{
  "normalize_top_k": true,
  "balance_bias": true,
  "groups_per_token": 2,
  "optimizer": "muon_variant",
  "beta1": 0.95
}
Below are experts of layer 5 (counted from 0) of a mixture-of-experts language model. Rows are named up (a neuron's input weights, with its number) and show model dimensions 0-127. Each number is 128 + 24 x the weight over its row's rms, rounded and kept within 0 to 255.
Before each expert's rows: a language model's description of what the expert responds to. This comes from a sample of Wikipedia text that the model never trained on.

# expert 4
What it handles: Commas after proper names. Commas and conjunctions right after a completed name or place, as in bibliographies and birthplaces: Meijs, / Flushing, / Nolan and.
up0 [136 170  80  87 129 108 153 112 152 158 112  98 149 156  86 198 128 109 119 120 139 127 135 102  97 107 127 176 159 154  96 152 136 139 118 107 112 126 146 148 128 136 105 124 110 105 127 116 115 140 128 110 156 172 114 123  94 122 123 117  96 120 100 173 124  73 123 104  83 154 110 176 115 102 124 162 145 134 156 135 160 152 147 133 140 129 118 120 142  91 103 133 140 109 184 120 117  91 138 126 172 139 159 127 116 144 112 134 112  95 135 121 139 111  54 125 150 122 114 150 141 138 136 155 131 126 140 144]
up1 [131  80 114 133 146 124 133  94 120 156 140 131 109 123 161 128 103  69 169 144 126 158 175  72 182 129 129 140 167 119 171  93 135 114 113 123 150 107 151 143 124 177 117 161 141 148 148 152 121 121 133 116 115 145 143 156 118 124 118 177 147  85 130  90 145 149 152 112 131 138 136  99 116 141 156 107  99 129  98 127 125 111 123 138 160 122 145 170 168 124 121 126  98 131 156 142 115 136 112 118 161 116 109 138 118 112  82 105  94 115 142 114 137 120  87 178 137 114  70 105  87 121  92 127 112 140 141 136]
up2 [152 119  96 138 152 169 170 146 110 130 152  98 140 135 100 183 136  93 141 132 144 127 143 127 141 168 144 142 142 133 127 153 161 129 101 102 150 121 188 152  95 112 144  96  99 142 115 135 144  85 151 130 119 117 105 145 106  79 151 151 176 112 132 103 100 107 150 115 131  98 146 119 152 143 170 144 101 136  73 128 159 165 103 137 108 139 119 118 126 134 136 140  97 123 114 142 167 157 153 104 132 102 105 123 146 108 101 116 130 103 154 101 144 133 132 145 123 134 127 122  73 114 127  53 154 116 121  99]
up3 [122 138 150 117 118 115  89 129 144 120 127 142  94 135 112  99 114 147 104 173 127 105 127 119 120 112 127  77 184  88 128 119  98 136 135 154 138 188 147 146 141 121  79 125 122 147 113 144 140 134 147 153 126 107 151 116 128 117  91 141 159 133 151 166 103 121 176  81 125 113 156 140 118 145 144 133 109 124 193 103 109 113 132 160 137 122 137 123 101 135 108 120 131 127  96 154 137 131 125 147 122 114 109 118 106 116  92 131 148 124  82 108 117 163 123 115 120 155 134 203  56 125 167 119 114 146 138  87]
up4 [ 95 128 146 159 158 131 136 146 156 120  84 134 142 119 151  92 137 128 141  81 138 116 143 157 151 164 126 167 137 152  73  93 135 140 104  84 124  99 134 178 131 145  58 149 141 128 135 103 155 151 130 128 110 134 117 109 141 150 184 125 121 136 131 113  90  60 153 163 124 102 122 138 117 135 106 111 133 146 139 128 140 117 115 129  98 121  78 139 157 146 157 120 107 115 131 116  99 169  92  85 133 137 106 176  95 124  98 109 129 126 137 105 141 138 149 147 138 172 138 137 155 143 127 104 115 115 117 149]
up5 [110  94 160 149 134 114 142 176  94 103 148 143 151 153 112 149 121  93 123  69 163 151 104 103 147 123 150 109 151  87 107 156 117 144  93 120 144 146 115 188 127 139 135 134 147  80 155 157 101 104 151 138 104 134 157 105 114 111 120 120 129 129 148 132  83 128 110 137  93 141 120 120 115  80 151 153 122 104 138 157  94 116 124 123 115 112 167 110 155 134 125 138 146 198 108 116 135 134 137 153 163 130 111 121 124 105 153  92 154 114  83 144  89 177 157 131 138 147 130 130 125  85 111 129 106 129 148 145]
up6 [142 155  84 126 125 136 136  98 147 130 107 164 150 117 154 122 128 123 171 159 180 115 166 115 131 115 161 116 104 100 182 184 159 134  81 138 146 126 125 141 118 152 167 130 156  88 114 140 137 123 135  98  90 151 100 128 138 126 101  81 115 120 109 131 106 128 107 121 130 152 133 120 129 100 121  95 160 123 157 109 170 119 104 132  91 103 135 106 131 149 138  98 191 112 111 103 117 143  98  84 110 154 112 106 107 105 130 120 191 134 141 162 131 136 130  81 148 131 128 151 114 147 105 147 123 114 144 113]
up7 [149 129 155 113 118  97 148 138 105 127  82 160 139 151 123 150 159 109 157 152 164 145 137 126 158 119 132 157 102 143 113 116  87 114 116 161 116  80 130 144 176 131  92 145  84 112 132 143 125 153 136 121 127 136 125  81  97 150 103 127 127 112 175 151 152 121 100 129 130 153 156 155 117 121 145 152  93 159 111 133  92 140 105 146 131  98 138 141 126  82 102 119 137 163  91 112 115 155 113 159 182 125 101 133 136 151 126 113  95  92 120 136 137  99  90 160 173 113  93 136 120 159  81 139 163 151 113 106]
up8 [153 130 156 141 139 153 147 146 131 143 127 138 120 103 110 139  83 123  83 161 130 132  92 116 113  94 161 136 140 114 138 130  98 183 124 133 132 136 205 141 132 126 140 150 108  60 127 106 138  93 159 107 158  90 128 186  99 111 116 188 103 126 141 128 164 147 101 110 104 145 147 146 102 134 139 129 115 150 107 119 161  82 135 112 136 137 131 141 126 119 140 121 119 149  96 139 178 170 140  94 118 127 142 133 140 125 108 149 117  90 127 124 109 119 112 184 126 129 117 140  94 121 121 108 151 128  85 105]
up9 [109 131 133  83 110 115 127 107 159 115 129 127 130 106 139 143 159 112 151 141 127  89 122 126 126 170 165  79 165 148 156 106 123 104 146 117 144 101  89 148 129 154 132 136 115 110 140 115 114 197 137 126 116 145  86 166 101 162 150 140 136 134 132 108 128 136 134 120 125  68 162 102 129 121 134 142 107 161 146 170 166 151 130  97 131 132  98 143 126 109 166 168 155  99 124  83 116 124  63  89 139 118 111 122 132 108 131 156  69 148 102  92 105 140 138 152 106 115 152 111 129 147 137 148 123 118  94 136]
up10 [126 107 127 139 109 126 152 136 159 184  87 124 189 152 123 116 120  99 103 141 122 133 158 158 131 149 150 119 100 134 132 116 114 135 150 101 176 137 116 130 165  97 161 127  81 122 157 107  98 144 152  86 115  75 159 139  90 131 123 136 163 131 140 156 135 158 108 130  95 141 123  99 121 121 111 170 142 140 137 122 132 102  97  90 123 151  77  50 134 163 142 178  99  94 109  99 112 151 142 111 141 148 107 138 153 109 142 139 125  97 122 108 121 104 138 139 135 154 147 137 124 112 148 114 118 137 116 143]
up11 [123 109 121 131 105 139 117 119  77 146 141 108 158 119 116  99 146 122 107 126 149  94 112 141  67 140 152 148 133 122 149 141 150 173 115 111 108 135 147 119 178 157 141 136 154 169 101 127 131 118  92 110 134 143 150 132 173 147 138 144 111 164 165  85  98 150 118 118 117 136 123 145 102  92 125 152 133 123 126 125  66 155 122 154  93 132 136 120 146 148 151 122  99 110 149 127  97 158 129 115 174 130 112 150 143  93 143 125  99 119 117 165 101 146 138 172 102  77 121  82 187 102 115 103 142 124 119  95]
up12 [ 87 162 110 146  77 148  93 105 111 128 117 160 158 123 119 107 120 174 133 157 140 120 125  96 172 159 159 182 126  89  87 128 131 154 111  98 112 136 130 111 137 159 118 130 112 116 169 117 106 167 166 100 121 167 184 115 113 179 113 132 124 160 137 157  95 103 136 145 125 170  92 113 150  99 122  92 139 145 133 125 143 113 121 146 119 130 134 145 152 114 114 111 149 120 114 136 145 114 137 169 137 114  94 161 119 116 123 128 132 100  80  97  99 128 145 136 140  73 119 143 148 135 135 136 154 114  95 112]
up13 [140 156 131 116 165 152 124 105 148 110  62 112 137 167 125 139 131 132 130 135 116  96 113  95 153 186 158 147 153 108 158 165 138 130 123 128 124 140 134 140 130 151 132 159 105 167 119 122 175  79 152 161 149 120 138 116 123  96 106 153 122 137 122 123  80  92 155 131 102 137 137 142 132 128  88 141 106 141 146 139 108 130  98 139 151  96 138 152 123  97 120 107 125 139  88 140 132 180 152 141 115  63 138 117 107 100 164 134 132 105  82  87 105 133 143 144 150 102 111 128  72 158 154 102 136 121 136 138]
up14 [134 129 147 116  93  72 138 145 107 113 133 109 113 139 141 171 115 112 154 158 113 133 128  92 172 117 111 158 138 127  61  93 138 151 153 119 112 165 102 146 115 131 120 184 144 126 131 107 177 160 139 119  70 109 137 149  89 133 160 172 140 123 150 139 128 131 120 137 129 141 157 117  82 153 146 128 174 113 118 128 147 112 150 126 136 153 107 108 132 111 117 141  88 146  90 164 126 139 125 135 153 141  96 174 142 141 129 131 115  81 141 107 136 136  84 121  88 127 136 122  88 155  88 100 138 129 143 126]
up15 [130 120 147  85 117 111 156 110  81  97  96 128 143  99 147 137 154 119 124 121 130 121 150  86 154 101 141 110 128  86 126 158 170 151 105 123 135 136 130 107 168 162 105 102 115  91 108 127 124 178 159 111 116 116 113 159 125 148 129 118 158 162 153 158 107 181 121  87 117 122 126 144 169 157 119 129 123 164 156 179 147 136 109 131 148 139 110 151  83 131 124 145 144  89 110 102 161 134 125 145 123 154  98 139  92 132 109 137  97 107  79 111 160 118 117 149 167 104 164  96 113 115 142 136 143  94 140 153]
up16 [125  99 117 147 146 147  89 114 114  58 120  73  92 113 110 147 168 117 122 154 119  65 114 164  98 168 161 166 137 132 109 140  87  93 161 116  91 127 103 195 136  91 190 136 117 115 130 117  90 152 154 120 151 144 126  96 141 122  99 151 119 149 109 130 136 137 137 118  95 102 138 129 122 142 103 129 151 123 133 109 126 158 125 109 124  91 125 124 161 134 161 161 134 124 135  88 117 150 108 147 121 149 139 124 140 130 129 124 181 140 120 144 134 120 121 139 165 161 158 130 123 100 141 138 145 124 118 138]
up17 [131 132 112 115 103 115  94 152 145 151 135 110  99 123 162 171 136 164 126 120 140 117 165 128 134 114 109 101 125 137  97  84 149 169 147 128 127 157 120 119 130 123 160 110 146 162 137  74  74 142 157 150 134 133 126 137 140 126 129 130  92 158 154 110 118 134 118 107 100 151  98 129 117 129 126 111 105 144  96 162 130 144  97 161 114 145  83 110 113 154 151 146 126 123 108 127 135 155 129 106 110 174 118 145 143 102 113 104 142 131  87  96 129 131 102 124 200 155 185 123  79  81  96 133 133  83 129 162]
up18 [ 93 123  97 102 117 158 111 181 127  99  97 111 150 114 121 111 153 128 134 124 134  91 152 115 114 162 157 128 143 104 128  94 129 135 151 160 102 123 145 168 214 145  90 106 123 153 164 135 134  97 116 106 122 155 132 162 109 134 103 105  94 128 128 133 107 151 163  88 142 119 109 105 124 125 107  73 132 150 114 113 132 155 103 132 104 153  82  92  90 117 156 149 135  99 142 167 145 177 111 129 127 122 150 146 158 131 121 172 137  84 149 120 134 135 143 131 100 119 120 159 148 142 140 109 153 136 152 131]
up19 [132 137 134 158 173 127 140 147 120 141 145 106 110 142 120 150 107 121  64 138 133 138 111  81 141 131 170 128 127 144 117 123 133 131 162 124 145  87 162 124  79 119 156 160 158  75 145 148 115 122 102 106  99 111 116  99  98 111 109 158 106 135 143 145  75 140 121 142 131 119 109 105 143 187 128 102 160  95 127 150 145 122 121 160 131 156 138 130 188 111 118 159 131 111  66 129 138 120 124 127 128 117 158 140  80 126  92 126 109 149 149 124 156 126 117 134 123 139 129  82 112 143 139 146 140 165  80 170]
up20 [102  97 180 113 114 119 155 151 144  92 144 110 107 136  94 138 135 131 117 128 138  62 126 163 125 120 173 113 165 143 111 127 120 152 146 184 130 157 137 138 117 146 162 181 138 100 137 124 112 114 122 116 125 134 138 162  72 104  51 162 117 138 140 172 161 105 107 127 132 101 129 119 114 142 135 115 167 152 129 151 114 160 112 122 112 121 148 151 106 117 132 175 117 142  76 116 116 149 106 144 131  85 145 138 123 107 126 139 116 126 115  99 127 137 149 101 121  88 133 163 144 107 141 125 108 151  88 110]
up21 [154 131 120 133  92 105 170  97 164 137 155 110  98 160 154 101 147 139 105 145 109 115 113 105 132 143 136 140 131 103 129  98 144 114 150 180 120 151 104  99  92  94 107 110 140 150 142  94 107 115 129 113 178 133 128 107 150 123 119 145 102 137  99 124 117 123 119 102 130 165 176 119 130 114 123 131  93 149 165 132 114 107 142 157 131 115 162 177 102 126 114 163 175 144 138 105 100 133 120 180 119 151 134  54 101 107 124 140 153 144  88 114 146 148 115 143 154 145 139 146 132 102 166  74 117  98 118 126]
up22 [135 125  72 148 147 135 106 134 101 141 118 110 158 141 126  98 134 121 121  80 113  91 182 102 108 123 141 112 144 141  90 182 109 151 141 133 122 143 139 126 123 144 121  99 106 130 143 157 184 132 108 129 127 134 154 135 105  95 177 119 166 176 123 127 117 144  97 107 142  86 131 141 159 122 184 104 133 146 146 155  77 116 152 124 119 148  97 118 142 164 116 107 194 140 146  99 134 152 129 126 128 130 154 132 106  84 153 137 103 108 128 116 139 138 155 129 124 116 120 149  97  93 118  72 138 126 101 129]
up23 [126 142 104 127 126  77 164 145 109 105 168 119  89 114 147 159 137 109 143 134  85 134 121 112 134 105  89 134 105 113  63 131 104 112 166 117 148 139 136 136 108 127 102 132 112 122 156  97 134 134 121 102 123 148 147  86 133 183 154 158 138 113 129 145 116 142 151 108 104 140 126 142 109 146  82 133 129 131  94 152 112 151 123 145 165 159 115  95 161 147 110 146 139 121 115 126 154 203 136 103 137 154  96 180 142 131  99 142 153 131 109 131 150 115 128 106 146 142 149 101  55 153 109 150 131 105 140 103]
up24 [152 149 141 125 146 113 144 118 113 120 115  94 117  81 134 130 127 144 139 104 170 105 129 109 106 137 107 131 133 170 128 111 104 163 152 152 149 148 109 141 155 154 144 120 185  77 167  61 116 102 137 114  95 126 133 152  97 138 141 131 119 157 174 101 159 114 132 110 129 142 118 162 136  97 125  96 100 152 121 171 159  98 138 120 111 102 103 154 123 153 126 154 101 132 124  88 145 125  93 123 162 125 132 136 124 123 115 138 110 119 115 101 129 202 140 157 138 112 109 146 103 105  98  99 178 131  93 151]
up25 [122 118 154 150 103 103 143 150 167 135 140  94 149 175  69 141 101  88 117 136 170 105 128 103 115 153 126  97 103 103 124 137 134 110 126 165 168 134 183  87 131 108 126 154 134 141 139 149 159 125 180 111 122 120 131 154  84 144 149 129 141 141 125 125  86 114 113 151 129  98 115 130 140 124 120 150 114 140 129 143 162 152  86 128 150 170  55 122 109 103 151 158 125 140 131 143 140 127 166  87 118 103 129 104 159 114 177 128 124 138 129 113  89 134 154 118  92  99 149 104 125 114 119 130 113  93 147 136]